{"num_hidden_layers": 8, "hidden_size": 192, "n_experts": 32, "experts_per_token": 1, "d_expert": 128, "d_shared_expert": 128, "hidden_act": "swiglu", "moe_layers": [0, 1, 2, 3, 4, 5, 6, 7], "router_score": "sigmoid", "normalize_top_k": false, "routed_scale": 2.0, "balance_loss": 0.00103, "balance_bias": true, "router_cosine_scale": 14.0, "scale_expert_input": true, "init_std_router": 0.0109, "lr_router": 0.000376, "num_attention_heads": 6, "num_key_value_heads": 6, "head_dim": 32, "vocab_size": 32768, "norm": "rmsnorm", "norm_place": "pre", "norm_eps": 1e-06, "positions": "rope", "rope_theta": 1000000.0, "rope_fraction": 1.0, "qk_norm": false, "attn_scale": 0.177, "tie_word_embeddings": false, "parallel_block": false, "init": "uniform", "init_std_qkv": 0.0407, "init_std_o": 0.0407, "init_std_up": 0.0407, "init_std_down": 0.0, "optimizer": "soap_variant", "learning_rate": 0.00382, "lr_mult_o": 1.48, "beta1": 0.95, "beta2": 0.99, "lr_head": 0.0106, "warmup_steps": 200, "schedule": "cos", "final_lr_fraction": 0.1, "batch_tokens": 65536, "max_seq_len": 768, "doc_mask": true, "train_tokens": 284600000, "max_steps": 4343, "dataset": "wikipedia_en"}
Below are experts of layer 2 (counted from 0) of a mixture-of-experts language model. Rows are named router (the router's row for the expert), gate (a neuron's input weights, with its number), up (a neuron's input weights, with its number) and show model dimensions 0-191. Each number is 128 + 24 x the weight over its row's rms, rounded and kept within 0 to 255. Numbers have three digits each.
After each expert's rows: a language model's description of what the expert responds to. This comes from a sample of Wikipedia text that the model never trained on.

# expert 26
router:120097130170096144150129156164100129094128118129113153112128155140120125106108110136141114125116147095132145164136146136157145157107151089202120120152102142103116150129106109138084118139149123168081138131181153108106112108154148108143130114152176105104115131082086112132146170090122129156108093126124143130131171147150100140163171092185112133126089132097125102149149125177113129120139151156118140122096139163097122143096111126132124095127157112172134114130083140126098143093174144140112079115126118123159146126117128154163132113145086139120124140127116124068105156109154158101
gate0:110113119112139145138095167138108142143121079120118150115096138171140052159143123113145161108118109146156118123116088163151104161125158133115173109140133149121165108150128127080121112138108118092128130139118116157136127097133137155141137125143120178162135053133121149127145089111123147126105116102122123104153145134097136134097087131119144123133137145097130107094097081091150160138119129140137129096128106176105128132094170132131105107101096121154114091150119115105130086085098143131126127188189152172104117109121146129127167147117111119122099118119146089124113094181155134148
up0:109143093158112107128174131131125169107127162167143100126155154077144132117155148109128112137144134123131149110135137115125129136138080136132102187112137101132101122090143147191138149153133134168149125117132117103096114145148092099127096111125182074074143139104123111101114126146129125163166145155149124119084122093139154117161179139094121138124110111149153150125162132190095111117149114144120156162172168146130122139120076128146121145115133135106138175101160112140120125133162133172122116081099154083133121128150105125131131103132129148116128160112125186134128130107094148126
gate1:077117151146078108101138135148177170126146111121138153132123133120107142123149118111176096113080118130129139097149165130134134128099159142166139101134118117115131140125117095112117138126080161141158133183179141128114082096092147132117169120109134124169109129136139105130118102150076160156113154131094112121144166093173139167174097150131120156109109153131118133133163133133088140106142167131106128171134132111131148095156095109121124160162153141134075131119127136159103115085100088124146131117090128146121163147137107103149170132145091108135101134104111120160093121118138162101
up1:146144160108119112154153131103084085142117130141136134091143120097149103092131112144155128127146172138134100125101073121112146130144122097075115155135121131098111179069142145152127125163150149120142137100117122121096148150168110137135110124105108089161138148094119143166123103105143115103099110121125151124105106154092146114089170139173111072142152078117156139130117112116170123126124119134155133100130093114104087150081155123098106081110105102107150160152104101118122137138174127126101100141168131158138131114121151130130080142064101122122144101124151125105142114098099107139
gate2:129107120107119146131184138103110093103120119133172119126173151127160136164109152136061127108146105110129069137093153140132115122151167127124113093111143129132138123096126127102151135116153084118107140134122099117090093078165114099146111115135131137130151146142158127117130101097110150074145168113119140146154168129101111111099135114080177152124136139140108109135131163159096140136147104168139116141107136101149182124149118123128134137183105127154169134129144139090098082129144136108091114190150117123143132162124065141124137147164146147154151132147126142162115133126096164134
up2:093085122126097173128110132097146134127107101133147132125152146154116125129114145099095131162114131133121084131128137114103112139148170149078075113128159121128134172140156165125103155106131099128123176099148134114113095095088137130124102108141069119052123104129147111124129098120150117093142094133180144133150151141136149110129155135163152128093146132122146102170148170149140135156152162180127124135097116120139194156134136124122168132159111113118142111104129118126099134150168153126101116132086114108127139139138094159110136134153142151116159137142121116170099090074103152150
What it handles: Equals-sign heading markers such as == and ===, and table divider rows like |---|---|, around section titles.

# expert 28
router:126122117187088126103146119141160137097133114155142149106156146170102138111177132133158079137111162081173100127143114124186141089094098117107107118119123139127147127134137168141134142103157132153111143102102152138123124119130120124103127135112146091110106148150124129149177122151152139054117144162102147109107135104161128133153155093118135142126136136120154137136097142108167082130093142111094138087121154138083164099136087141125159094176112154123143134125077099121149139117140111114082143134114121087164165109139122138147165115108128103102119144100108152090111115101152101121
gate0:136132153132130181104135124093149059117124188212142127090134138107097165111122165131122132115106126145088109107124092109143158100118124107083105123129096117140111178104147076134113145139141161141095167174154158126122113132150113134101172103138094147097129122110109106137165166161156135124129115119111160118184116094117135079102098098161132156135161108174161138153125134109079142102094120134140171129141154119132162124122118123144156119114142146150138147137138128138148108149124163137115128158136098140124112140095132143091132135116125134118124135111138143170130118149120089119
up0:147118130106135117111134127108157152117052153132142121144133126121126137162134143108137167118087087169121115166124119119102143153110129131148182145135100130164110150143084179143101093112122132107138129126163131112120117105134094113111142146125190102134083153133123122104141137120093119143140104158123141146109127107156086121159096145111111148112115090099151126138108096059150100126100164123120137130130107151118147081149130122136145141128152151113129161142104151156127163132136164084150127144082153052107124146155150157191103127141074122148102122164164125119133112132133125118
gate1:122159151167186138143104146138130164150155126132122120116119152119152142114109045133145147114131106096134110127133142129143126174118178134106112162148096133174122107076100160159148102145136153110136062157165158146111126148145121086136144143164136188122143126116105141173146109143120125122116097131134141158136129120136162102136118142129087144082167110110108135168140133127135114105109139132130122174134152128166099128145111154127133144129107151123126140135142133170123146073133183172154096118113112133137115113156171123140123167081162129172112105142142103139127128137098104149
up1:111131143090133104123100165147101136098088134113128150129138118181172103181153152127143101156138124141092100178119143082137161120145133094142135114135138079097135149144106112132148144132130074090128158134115171152128156114109161126112128158118127094146147113135141115136148102135116093075122158128136125089138140111130083176111126112170147147139092149126211148164143141162123138114150094158133159083114118109166129099129154130136139183149134109177106163127123119098137112181097122119123086133117125112126134144126107129138152112150122115119116154127114160127111148087110133127
gate2:128117131097145130129150119135122114112163124140142145101120150085135139059092122138117115132104082141122139100128112144074147124130134117175115151119152125138141126098107129133129148105128136099139124109152152118137117168139115156100120132110115108174144146115181163104141124161110131140115127149148149135187120091133102175078134138112103112123125155134134110149133121115162105123110097130105104097120192132143061141105158125162125134085089156138106119123149152060120127112137106118108178118087122092134151155128173070122177166136134133135156151121166096103156144106118136107
up2:116164115131139117139143142124107099113154120169065139125121144141141090108100109157151117134145141115146102160101129128065159121113122128150108117134122115143125171181136111160104103134138109123117105120165146090107079134103144158153139158111135118142184119140155158119095145139103175168088144144095114120195113137159098120127139080120092093147129117126151111124110158172161114140123141101183126116130170153119070112127151122133137109114144140149118135131134143134128139078061140128133140086153119133134159113153122104103108144139144102134173135139123125151101162113148154154
What it handles: Prepositions following a noun, mostly of, plus for, to, on, with, as in Conquest of Mexico, Round of 32.

# expert 31
router:140144142109112109157161129110124154109066134130156135112131098123122137135125168127134129132164135113153120108106128114142178120137150111156125108125103129117169105134097150112051147162134112160109131110139127141128114091184157142128159106129138114074107125159159114129106139127098110091102122109141110128148128105103156152166110150155148153186129131154162092153136167147151130144139159155122149101116154179114112124171119139125134110127100129099132153104152161112131103128142093184072109106139113135119117105105060176151162128104100163123135139169116141125091154136110118138
gate0:138129127161091095118139146120144148171152093142150114089092171137120131125146131150112115087142176133117116117154086140124089120150164111111128135146127118145112126112134111099081089111105135117132129117083113077132072119118168120125186172115118169113155116176129137142154097150127080103154105145139131124100143144104171103150140200083108145131126127157120109121103134134144138117119123095131121157152100116147100122086121164097126130168153119148156122110104158136157119137106098152089106129111101119129092131138186164139129137138115107109082089113155130133157099130138119129
up0:141146133150116118133126146111153140158130090143128111102140159122149135126103123155141117098130196152128106180172109111123109115133127115150126119113157131128146145136128133130113104113138172119138144149108093086127117134110158109132170150112127162078132152160131089123149096140133091083151119157102133144136154132093151129124142155102097149128128168147101109130082104133153134112142097106110113161145139142133099139107156173125124105183140112138146165092148209133161126116133123180097134101109085108143108134129172195103155110155105161089125078098131134121160117136127138131
gate1:109104140154129100110125113126086143152131141109113173123133155158157128109122137114090134180096109130092121127110122133083153154139085096140119108153137084068088134134136108058112130138136154123126154181092156113101109094156139127135159138161131128133147128179181116144157121143153120133140145164133116135119095151148144119116144096161116157127091104100128120141150059143129148111132140137104132117162134131077101147136175115143143127104087110124131129158130111130140142114155104134160176115134103154102123112121114147135154141129175166101129170149082101105112127171120120128
up1:122104109140155127117133157131165125122109130131136090106175132136112119154129132151212090132120156136192125120117167116127102104156108114130120154125146175164129109136122129151137147145119114116135128086148106135146176160145101130130134187127124106121103124072101142134116139085117127121096142094117142130149144124108116145097098170119101121140141136131104154150107176147132130156098106124104123168074110141144151126125109163143097129153171142113128101119135111100113083143099164136096097133148132113160153141103180128149103140125118108128145073098093139097117124069170146110
gate2:132178077118129122077165091189144149173121088155115114173086136119100119156142133140110128100131128118132102136123138128134081111133131145140124145124157135142091115120140135115116140142094165151126111144092114129105155148154160118128139123175168152160127117153115118126118160109146131163108097138109131112146101120142113132155111104087134065123106111129081096121147126146087125146163093114170149134156101140122172105158128096113102106182166128130113155131136148158098112133138117107156148105134145108167155123134106109123142137129108107150170132133092142129162154145137114050
up2:128185121106147112108130136149144139122133134127084161178103119134127130131128115151153156121107108109133115125070131143103167160139136136130130142120125096132109115164133117143173120109091117099131133110126158130090136173155100075101133146111143176120126144113103124136149152107136127112182111135135174129108125077097134157125148138161136124106146124177083115105138160158109094131130111110134132122120122088148155126186143125103146133166113134114129158157101114149156085105149120142128139103100099095149169124101137138176075140158114169122121103114120128118151152073068131084
What it handles: A lone space token right before a number, date, or currency sign, as in in 1994, Died: 4 August, $126.

# expert 22
router:161130117143142099173119111179104128130143135112099179107143137147146108059128105113126098143131123112160099160163141095111087096111174145115105146118090100187122126137114125133111134117110140103122118110162171114113121148116101122121086124107157120109069125100127083157136166120110130089079114081122108100118100080147121127128170121160094108118081111138150148120121113134112122116129126138131137123171122152104151162129156130112136140124102124084120114168100127143106086127115166125156130110125092142121142152155144106106124113123161154111099135135099129097096135079094113096
gate0:142144110181144136128122145132104128094151167131135119144105113141153152160138119143088187105098146149139115144134129136117122110134140147134117135096128141147127153155120113140137089134136077119132036123148135108087176094150120118118127136119171158184124101168156104116085130095145117180106108170128125128114129101062157116117061121126130137158151127140087177119081127138135132143102096121160146153123150121090133128129131122091122138135126152112118113143129131143145113136099148124145117127115115124173102118109147152143123128096085120147108082123135142130135135114116206137
up0:113109125157144162134127140144085136107145153144167097163119139113134135136154110141092142164148100107159135148134132135135146099151134147121086168144110101134126104154115130158154101121146082118146091110144118113117127133159115114129120090097105186141076123154153099105087130126095158135090085142136102101112128113053170087113113134137122119154165181153140170104110175168124106119127149127128120123102153185092154122117124106092139154107103164131098147170146127134142122128147121150111150154140145143149147123151120131142120158086078131160115094119129137119129111142135171151
gate1:125183099150101117107096129161165108135144146117090151117144105123116125127105108162109097174144116126086125163141108109140139138099121171110153155152161177129133098140154160122118117145131183144130156083139106160136123153107128142116150098152171160141134114101124137141155156139151169116149120127155153113091145093151080123098164108150122130104099115112145114128120101099103172138154162145116126129145104106103159153090108137138182151123088151109157132106090153161158157115117119134146165116129085119101121146096096144134177119152100163148140158103165104104129121137110106133
up1:101124140124142135144112091131133152075098133140136113132101137125129140150120090120117112154153109129096133089164196122170095117124118166103151073130140149098111143108162145132132138146132114143137106129173127148118179077109092105124135133185170122123122110131122147107158151169139145131140168146152122088106160134141169102124079115091104077143110115154109141103107113092117100101119136115118109133153123145134121158082165129142134139135157155176143125104162142083143106094159152124103098140095123105148130115122133142167142126118101149104143144085126081135137126100101162136
gate2:168175155125143131130091159105104129099138147132127136113124141104113149110099162108099140127118134113154184076119140148174187097130105104134144069150072147135090111131098136098150103150117116143162136118154098080110097111130090126112134119119140132124129168130114146139127119121105124159133156180154129100154113141182130112120108109113104159091126130124136166121139110110139085131146141082145118124138155129143143175150131106129116090128144141121111134144174124118147113111129126097138124113153118183135125136155122184137151153129140166130105137155120094145139134165169051130
up2:117047158111115141146130138106124137159114128137107096128095107126162155169130140147134108102122111138102102182137169112085118124126133137180117142111143126121145118132141144145100152109155124142122079140116103181193138126126113119145108166113116119063144099129121125143143129144131113099191099144115107104111132129104094157163116131152143166171136126123121127125092162166126174106105143128116158082081150132149107121122119131119156154117136108131099162090149146095140125154135105111098171140099151142172159088137117096135098129147130119107130133106118111102127142079115161135
What it handles: Single digits forming numbers in tables, scores, totals, years and statistics, such as 1, 2, 3, 0.

# expert 27
router:128133089110150069104113147156133134107123128072185173133146096130114101161148096141120168174099138125110158117131145098152131114077088110141130108138088170134128093124142150116138176140093103166144123128141162154100121120131122150111119089108125111077109121105112065139135173106128134123146129114097167094135119109135103150119090134159070163095159172110119148114082124151136125184135133123137152148137156127116114136125127114112145102123121127136120102140145148098135137107165119139104123121160147103151128086119140100120139123082106125102160129108120099131100138124135172118
gate0:122146125086129112127153133140169133139143136135157127106174157110174115168134094170142115141133163099173133129143116115086123113126095142142103140116095136168154137162124116179144130169202164125151139157187097154120123116112137131130139104134134146117104112164146154108141130148130085155115137131141149081108155118122162095137112088128123164067119157126125150131140126160145099095111132128151115122129117114105129159132182111167136107163135142097134131129139130133079100132117134174099148135136103156124168104154134145151137121150089122121154145077117119134171150105149153084
up0:145131125120102209143092103126140066125141123130116137126108159134140166122107114129168148157135143137127150140132136105154105117152166091137134077120158122087095078099094091141114154118110123123102112129105106123119091105156128146145166145178165138161120103139124121147138137110106131130163149114145157113119140087107068136159144121140135144142165083128126099113117139123114110104150091126156145115111123103088116113115133094092143097144135120158137135077125125164179148131140165111162123115143114080161091164167154133135139127086110122144170131115113121110116162148144162106
gate1:140157121183078113103128145071164140131125162121143175154108156144111159097117141128129120141116150129144148153120144146108076143135086129129111101178143132094163094128162089138095112163148161131117103152135148113097119140119090119124134094157105148125099128148153101084101160175114087138141126145112124142088074133127130070183165154097135138142120107147128117116104155186135102122144122138112120113124110115123146144128138121117136083143102143116116092124111163111137157127136126141146118122135110173085120165115124130138094105156165143130138146111131103138127095143171148084
up1:118110134160150134098139090094122138119123119152148159125129169142087143149123132127093120132125171120139092157115141125120107150155105101132119107112191143115099135106127108131156121121191173125109104102106112142096089098119141129125153142122119161106141088153162118073143145176111111151172134106090092125145123142126106149194151135116126121148109127095108131149099124186139108090116115154142152136125076105160159120101118090104142107158116101156122100143140115099137077132164120132144132141167159158115132174137139103088135103140091112129138110136107106103138142111168134101
gate2:143131120126144116142098143146145156178073140137139098147126120131113068147115112157133167132149176173136158107105113141124163156122150125134108158116135148155125130088104134099178117124112162132130135141172135103133109150140127126124087123143107126135174129185146108135107106135144155134105114122115162116091141177093122148102078113142173111138123142149110191148163141120169149124165139129173144136139131120108142115120108126106150176104120098134116156135121138163120162145151119125149147112142122085124174153113092111123166129146081108115127105106109088148149159149082118082
up2:123153120146109122123140110127106092095140152131105178147163145141132165086148121113160099131125106119130108133097150116140112093147096136132132116144103095135115116117162171175120130140134078120120135101132099149138137098102087151144178131139094136141121152086123141105145169129139115127139152127158121151132132124119090106108156112091100147120099105120154085077123117126133102123050145116050150148147114137116121137144110145121113099131159157112117100164134145134104095144104153174161105127127132147103084131158145107124101096093169173125120132129160151131145116105186093135
What it handles: The period in U.S. and decimals, compass words like North, South, West, plus New, State, million in place names.

# expert 23
router:113130162150154118132079152135144142138130114079149129120177156133089134117119141175098120139055119099143141162118115116123139146067129094108106095145152089143079163101137180133117135149152104130095101122175126130125109171126121131114152084102151110166115150150147120106122147107116100180147083126150116097096113126139117128134119142160120109108119092137145115137151106144114066105067134119124127146085130161116101140129110147140125089112117093137114112134120133105143127126113152139133110128134092105175117107106078160119144110120098127101103154162135107101125126147164138119
gate0:116147137182090139139146149143112155132111076111114161165151122118143118137126112134201146142098091152115124139136150151123128151149106108131112186152146153142143126177152130145099091130132153140142102126166168162156139093165123128102166139124163096130094144123115114112105131112123136124155113117128132179093114145121171133168087125122144123101126148108141142142106151116180106095114138173129128116124153139148111127116127120099134138180131133163098113116140164132099131107091104116108082159102118098082129084159129148109135194112158152137134174137160125149139148135115155149
up0:135153146158107100128112144155097142154145083114113124140169098132146142133145082105215130116104112165148127158123113153124143144151155108145136167150131152151155114129148165155127098139140174160142090165172142157139124121152107127112134142116157080132119108134137112116100143122110126099157101146137119145112113117106160119175101108149105143111137135116141116153116157089142137099136100185140127147137128143137103144104130123103113148140125103120110123155160127142132124123087130124114060148080109084083085099168149158126139173119142156100163170118152117133148135171102135150
gate1:130136144177110115104145160165124132093108127119111100124171100109119140135156105131155141111123142189125096159166118128099100155134127158145107157182155174109131115116117151096124115116165162126130103146137130114164161139155114118161148148144138111070121134106164139090150125094115096126129098133107151129120119140153149128103166110140123138178163112120124096138118106139128151152118128084118149104137117127119123159096153128166138109149113162142086125139149110112159137148151128166075153110099083134167133099121107140115141136157190171111127097092164123157112152139111078157
up1:092102108105144119149114087120125080107120116118153121100101115113172088127131151120118141158136108114177087104098103097119123089110116110148097110175148094126126164134112089116118137111113155114108145127100106135125112120120133142110104070158108120149165098109078140133119125117116174117101108097168100119122138129181119118093159115107132152108118136134121118142135120133117134164123130145134111144134098108163115137122156134111090162147091089130120167133115110152083121150137121098129123142124108120130121176113150121204080107128164177170146129157074113132143097109161169115
gate2:151133088154129153139147140105078118158137149107105117135142170121118134155120073140144112118156089090094081095124158126107147117141184112160127104137123123111094105102123141124138132126112123164106166155129107136095147119126100167094173123136130146152121095119152142117154137148100133109125145140112085120126138142148154095113115115118108106092123164094124114139157095146159115068154155181111138109102087171157080093102123147095171105094091122125149115138109141115137125175118134106133175109121146113113106148144102158128100130118095130143081118105122105096096139131112162105
up2:119138133102102100129136162137156120139116134101119154155057108169121110164179138121094115134159128155154137116162109122166090129103096128097163110112167147111115173120151093170124090134117149143098111104144169138170126094164145101126126129134134126123096116152132115181132119117150123100163131125136179095103120086150123159136114112113090118163108134150156131128143143146090144145112108156152135134120109101108148095133105121109090154149088095140114141125131100164115173141154105158162155171103112140111107132134152122132148080152133097112140131164133105163139102140169092138
What it handles: Census words like population, households, density, plus periods and the after line starts, and minor-planet terms like Spacewatch, MPC.

# expert 17
router:071122128119102077135114163129131150121135142161127139130125150124110125100138156126122132113161124114156167117139106138121122098118171137115132132115117095139141127124143157120087138142152109123141153096125127135149107123076134081102177107127171102096098151115104112102130148104135119091137119103163128151140066140121153163135090146142197136138177137109165112129097116114106119115156125124129131083113160170119176165128131150151091114113144109128106143174114135107160061103127175148077149097123140105164115151118123112152142114105129119140139112150129093125101163139172102099
gate0:130158117150117124094147152148099091129115108157122176156177087086100129140141106106143170114154138135078154145097117131132118142098092137158160133111173121112156096176145121158132131151110110102141127133146095125133127135154114168143131100106076108161134152163119162152143121133108166152128100160102161106099103105116091105102161102137091095120118097142128155126107118147154099158082128181162142113107159130138094154161144132110134119165105140125092133160140139145142122136146125127089159127091147179118172127105120136134099107135119096141105119116161138136121115145131070126
up0:171090127119122138144137120123122119145099143104164081112127149161113106121147118112114128163137100123149117085107112116133137133133133114088126152122114132130104175091141136109134125136119161156169111109150156147100157089141186079111107178130143152127111143133094119108133109151172086165157157086132117155157159118159167156105118115137137141148101156114133113140169167104103142094108165094106147106127140123090127115117133096139149160116144131107184106112129104095129133109127120124123142101162099077113078187142091119134127166123119132110140097100086118134144150099119174136
gate1:133075126127135105149055106124151108146120126130112141190188114109126149146128148107104121167132123128142159148122116123133115149071145141113077123154144112132106068125105131133134146108124118151148129097142132164152173150185109123121158108111133162143121109168169089121164122146129085132113150144133141111131087125174162127165127106119126146128134115118111080127155147137097120169126159146151125157146115142080129105133125141121123138103126110146089168114135094145132145110143091123146097127151136168146186101123163158150164150116086127111145144103130155094099134109118134123
up1:149132169115120155119130121112105106124147150127130129066134094179132107104131134109143119169190117134162122109118130126140151138191133118115116108121144149068129161153186141103158107145140125113144130132146101087147107117136156118147128130121127124095127177133104152161103138111117187111143122129143125113111156127098124086175111097105149134129119127138102117131070128169170136144100139133134102118172129157137159142147094129118159141157107117107137112137103142102160084133117127118131174089084110104120087126123097151157100117117160123158094108142149101183093123113162130142
gate2:145174137159173136131100106140105147168128102093148165128176151125183129127127141146099098141151121146123060108147145107094100120120154148113107084091159141150127107119122156138118104083103160122125132143189109126063096131088095103146158127183144116128141130123132084172100143110163100125117105114145146143125114113155145131113123115165139170155110099137120124122117165124133100089131112152141160188149127106106148125128120135136102168147116139128120161114166159183115105132138129148114134142124141092105132122100156104141160112121132117108173131119159151132117137139153131115
up2:123102128124136092175138113177113135109114167127142104108115134108123151159143139098112135156130182163135167111099147133116163124123122097131138168180115106156098133116141181099148130160106120112152111097097132095120136162093157123131109113082115105093115127129142200080099144124112132086117131103119090115148127151121118134134074124114125126151139146137145140127114138120151112118085148119158088113074156137112139126158143137124164144140089130125142081175122131127151125128174085114141121145141108128138115097148101140118112178112116135072159122105119145186137140147108099143
What it handles: Digits inside long numbers, decimals and ISBNs in statistics and tables, such as 154.2, 23,462,518, 4.73 sq mi.

# expert 21
router:112114122159145097147118141145102105115127152120114158114106142127106075127164124156104140131126155152137172114117118140132144144117166149109118099115120122101131115130122171108091150138102108151141080131171123137136131143109129124124136130119176133155129170122097141101146130109136133183074091140169160150140141132152132144103127129161105091142159127102131105153142119156150166156094147139102125142131130155139092119142124119132142127121153159126122082116025109095153119119104150172133118206114093146121132098106102190154125139089126094120146124142073131153130137127137123109
gate0:144171137149122086128156162109140099168121102131118137127140134152142149120139108109149105109125146157113113172167173145122141102121117132138115158125147072155146152144150130106121132108132115091146084097116121149154150141110123137084137122108067152110112117095104112105149097118166071180129101100093131138101146128102151108112090087169139109115125153112143112170111123105111134149096147118126083117149116113157116171136117151172177130125159156175165139127120134082132120180136094103158116116130119147151145157129103076152152173092117137135111123104140142113133140099127136137
up0:141104138133118149098099133097083110148169114131134079114100098184135126140155101140113135121171138122121099155116151131168108162133129151138148154100123119124117094133124163135116134091164123131130136131134132129081147147166118172123134137148123124170142109130147123123162118180197124109133152080118129136110101123151145135137138163102177133140112144143125122145096160159102136169140159121156138106129174153148071125132124123136133133149113089131160129112113132134144146127143146180080137124107175155086151093114144167146095156132173102122137112134127121189155146089106134093
gate1:166148146150116125147100110121133113108109149122117125156109153134112136140166120136112101067146116189133134168168113125141144141084124125137112150147191144132124160083099102122116099137162113138130133113156095117122166108122091095152141099106108117081138143127110127114108112147166149110125137089083109151149102105161120130143112135133100148130144124098098119108070110109102114138122141155126094134156089130129125136146142154149187174153163175115111165125147111112141127146121159150079120073109099165120160094155109123118105121087121106105171141116138130142149168133158135149
up1:125178136121127121156117113142119132135122147141095141124101129101139131114150157180156130140132099164140127142164138139112143128110178165127098089152175103117136107143087059177128107136152109108142097142168081114110104118154141103121084120099128104116179130119134129139167159098142103137126145119128099151137116078164103060126132138132119158150113119143123117144099107135095079136157127152133109122146101110118129096114127120125125138176134155119131133108094175124132146138123160098129128111143086136157131111101182107149120118138183130145157122125146128097116093140134057142
gate2:131112113163171161077137102130138159159115117165164133128150082124156080103134130149137128126173154128088165129101141073105129126108156130171082147125091146145149123102145140115161145156168111170140106153154162106089096134151136167129102156170111086135105120105098133125124141105108101109148138118107111144122116133142129097092113157146135117158118119084116147119119115136119115118121115101153102137158183162156133168138072112109142142128112132086164127116082097126104149123115121112134121123117142141089126057121131165131124127134142103093120136118114128147107111117115172160
up2:116083081161124139103158122124156126111136086159095174145103091141134111122171108124132156096155158093137132133097100114152141091151119148145142156124142147110142118125159124136156134078126137069160160103137144163123095135159158121134111208130110113117127106119136147156096125156063125101114149141131126118122124113145115101147082132120120126092124156144110170074096120138084088135079142114144129119101133104151127155106149105104146137155151137118127151134111111141179156131139141098113138109111117167082187120124132095112124143157148105130140129133109132112135102143124143168
What it handles: Line-break tokens ending list items, table rows and paragraphs before headings, plus markdown table divider rows like |---|---|.

# expert 8
router:116103151168149135120110138102078181122098146139135133098122105157138149136147109119112165123104099122157119155127097114117122136116160161135108109093139119099092095132104150155135152138152120094130131149171132145116128135141083133146149101102109136151111118114127127155158166134112124143123072134128120138145093133147122157170091129147133140161104118135121174169139121168125123138079152145138119114128153139089124179127101132113139128148148084181076121158115137101171124133108124155103102144106140151090155153147097176129110143167179120129080083155102110136136128074119151094
gate0:104115106127097092138114120137094149097137151133125135121127153096133116154113144084108112184116095118151155160152159133133160151128153148150120118139102123121099082143133094107099123119117099168164108101118158116169152123108159148160139120165175113091133111138112134140148125130122088072109139141115140078169119128116135128121147130118123124181175122105126088113059075123102138156183103135123115120143121149080119110136088142135094125088131131113100119131118112139081101139163121107161153129085136136122164130158115112125117129145140120155128127105143159093127085148111079154
up0:160157104129140178125109120123141114133137132120175162131138158157111112109125110151150121095129120136108129069098157138136109156127128118132096128144108172128118170119139150136159135117155159113092123141112133134065103133132120117102096115110069132170096129132129119116092131133155121135158116123115114116083148083140099131148115123146154155077110118107184177109134167088140098091142136131153140104108102093142102156107140095110166131160080107117138131111164180128131145129107095134114114137155179114149101141146154095125140107101107146159119119058135116159127141104145155126
gate1:103137136120101123111128116157107110111106116133168134124089098105088137075115134092115097100139083117127128129158071115169172150145143066125056136155199092132126111124096132101138180135148149137134124125114102121122118120104118150140108166166146131120114105119098133138125161156131152173101123097141138160130137138108113156132132109133151155128086132146159142162161107100102155140128097150120146107134135075139130161144121116125121096098163147184154112130115127061150137096139162151128139104123153120137140124086137132122156151119161119091134120116102105126145120124153140150
up1:208144127129129175098094123077130098127120115092115148084116145153113112109177159117136138171094113157137133149147126169094142138083110110106154118136122126112163172138139141140099099108135110111118149101124171179150109114135139135148137116125123107136114118149112105097133100119132171122077136097131095145112107140161158087113085108146148176112112128088107116128149144152118085153144151152135082156121101101102101142114146167108113122134073077124126135127136159121117165131109102115141167157147137127118156138104136104094159119118085130133140175136128128130138135146120150134
gate2:102142105086179112142140095158109147168136108132116138138153149116114107141110140129143087160111100152151063138104152104102132137095083099161137127170107131151134145128109103164126140116101091110108124132089121157111094120128143164139197135193128140120106128120131177088106117131119138137140108139146104175147149105129073153133174100086170112106144142117143130141112157116134134114111131118149097163163143147117090125116151135136108103144165164157147089114102140108115171094115102146116091118166127125124119122133134142148126151146137113154130150161091116145136096097153164126
up2:178120179168072113098134138149133099130148111123139089135107150138129118114135123162169105126144171096128143127144161164101104149148158139156134126095134104127103145155135132113164108083133107140139150141138137096106174115127077116146092153131132097154147147143124126136132087097117119122093108123152096110093124124146167106109083133192148157127124105128133133110098118129127137139115147135080181102092123109148147114108113119132138120117118140133146151138136137108120112149140138114134108107078115160178110144090141142102156114112105139056130058089119136121136125171124092156
What it handles: Line breaks after = Title = headings, and taxonomy or short-description words in species entries, such as Animalia, Insecta, beetle, fish.